From a checkpoint of a small mixture-of-experts model trained on Wikipedia: 222M tokens.
Below are experts of layer 5 (counted from 0) of a mixture-of-experts language model. Rows are named router (the router's row for the expert) and show model dimensions 128-255. Each number is 500 + 50 x the weight over its row's rms, rounded and kept within 0 to 999. Numbers have three digits each.
After each expert's rows: "gets" lists some tokens that make up at least twice as much of what it gets as of all text; "raises" lists some tokens whose logits its average output raises strongly, later layers aside. This comes from a sample of Wikipedia text that the model never trained on. Tokens count by the router's weight.

# expert 25
router:533502537523481498474444478540428508531508486517518586413505492586510547470479474467526451443537525494521493464510465560445460536510455494475466482495497517478500475503539526540520566396463473473530449503488433485489443563455555491501473511511409480467558498569505520480503458465536472413456510483488516444562448595550535485480597519414484416532555564575598555409589472484458445651524
gets: " ", "–", "-", "1", "6", "7"
raises: "1", "2", "4", "3", "7", "6"

# expert 46
router:477429478571524494515445532476477491568478568554513455507462449488507522519463325493487526523489481460508527435509537532424507471507553470567488469516516563488523480445481522550457533444407495438578475557499400499417470556459505507479526578533552535502571510586529552461562485497446499477578381564583493586499426580550500490453667511507495479503598531525555558453504517445458508502541
gets: " the", "s", "ag", "os", "o", " United"
raises: "ian", "ians", "les"

# expert 17
router:554452529573454509425506432502468495497519468524511534476530460576477510545486489479459508528529489465506502483554475552523480535496442498561454611498515469407431429501517508516506597512423441406512430567424448373484404586570561499545490585556433531522550514568550459509499509442533440512535389496496443471489509501603551439494546530425493500511548491536482505476592545439444491645447
gets: "2", "1", "4", "5", "3", "6"
raises: ".", ",", " (", "k", "—", "e"

# expert 56
router:546506514456479555522474575538500452618460481557591434444503489513492459479547404470479503507566464507537547482549500560445448455550479502512459432591517578499503447541517452466558477533365498463499458454452427521539431499484512514560481539577510542473556519586596509381500487445560468526518445533591470527491520497528520529467649472454528522465525555553486496438501508444468431530482
gets: "2", " two", " one", "th", " three", "y"
raises: "so", "nd", "os", "ves", "ge", "se"

# expert 23
router:566425605540425506490530533477460498523475494541503535494481521566459464555453451467500463587519542536588628438540450536500473556501523551438439477578486541483491504538561609552561547476418491420563447499435515523430491460502503532515417520591491545519523600536436522490539498499612417524538457443525529481513509538547485463447568528481482497435472478566545546461544490437423430532454
gets: " ", " N", "==", " (", " —", "N"
raises: "B", "D", "O", "A", "S", "P"

# expert 27
router:514403525478399441441518463520466502555472562496538472497554457488428501597550396524547480460526442500560493495421505541471464480550540558500492481510548536447541445534463472527453506459469458463582419568491492483515483561526537536530431549516432546498664519544541444478500497443574452470457453488508504436545418586541531501479592488500417496479504492584548533444562496484491495465528
gets: " (", " \"", "/", " a", "–", "("
raises: "1", "part", "s", "the", "N", "de"

# expert 61
router:495444611538439522486463456493469425574443469582566575469403493489475508498593509426463479537546555436497513390494383560418527476530466480498422543585506516429478447480543502499535509489453507458589402501486416478421490579530503501490525528692506598505524570526501538449488453445554436481555431404562477483503451545522539472484563489461537463521474450525544463420492401431472538467432
gets: "\n", "==", "===", " ==", "====", " ==="
raises: "Other", "History", " Other", "Personal", "See", " Current"

# expert 0
router:597483502565434523479479510615453496560484538531529531442509486544493525469500468459372558478550493432494490578547497476445538516508510475516437525500496469446538435561488542501479578490489467439498513483464501462443516517495561560565512537542461496437520552505551488461487478429503435555541379502502525469534551519564545485457543528480495495492503484542538649409558504456448503605445
gets: "0", "8", "5", "6", "4", "7"
raises: ",", "–", "s", " –", " (", "/"

# expert 36
router:523474551582473455474459444502439480549420427526591572382476402559398452472527508530382594532564387465562499450480465572507537515496511483533470511500470502391539455509572606591476479461545508457554489508500427482598485586451514506477492566579456502548530494493587518470502524452528500482438464503436529414523443586614487462483490543510493444483558579462610512503524476478461463533508
gets: ".", "ic", "\"", "'", "um", ")."
raises: "Note", "\n", " Third", " It"

# expert 49
router:489511591510443505476484391524397449514494541614537582407459483555509472517595444508536526545587560531574563497521404455482555540482463436523438513485518461351558499508508506564535464483456505464638474555452488425565562508437551487540529549613504466448532467542499486502491605446473465555489433572525450475519433540530581421401538530497537433429501546506503507448547489423527525512523
gets: " ", "′", " this", " $", " York", "j"
raises: "2", "1", "3", "5", "4", "0"

# expert 32
router:555477551488470598531478492459479465579534493537547619442519520545486463523539415531485525504530509509538462508448491581421536561460450493521497513527453541513505467527531497503565498460480556418598428560424447506553456533423498503530534538541548476532539491573537439471503545504576462444486502515473531484490462578556546427479526532451489437446489533478590569454519419492505479531525
gets: " ", " Sh", " his", " sh", " m", " Th"
raises: "ru", "ed", "ard", "ing"

# expert 22
router:535475502503480511455434496494516477631464561565499494358512487541428504552466456501520536462497434543577528464502462560512544517642536510522426478572517601390476483543527465543607515513399533447512404536463458430398459508527537508616512588489527490535579512567515493492501515537533539423498480554513537412498562477558468501414571523547465549511569586521539463438481509465508526547374
gets: "'", "e", "i", "t", "n", "o"
raises: "s", "ft", "a"

# expert 5
router:541463488521479450507487533517490498563479462535509512412491465585467500556527428502541493557538494492554576446537507519485474485488497502546482582536520567435489409518501506566525505468454472361578450601411523464469492493497510515631550560553449472574531526572493438489534474522477474543537398455539487551455428473575477476498571615447502534491531426471478532451580441477546489561464
gets: "1", "0", "2", "9", "3", "4"
raises: "\n", "he", "."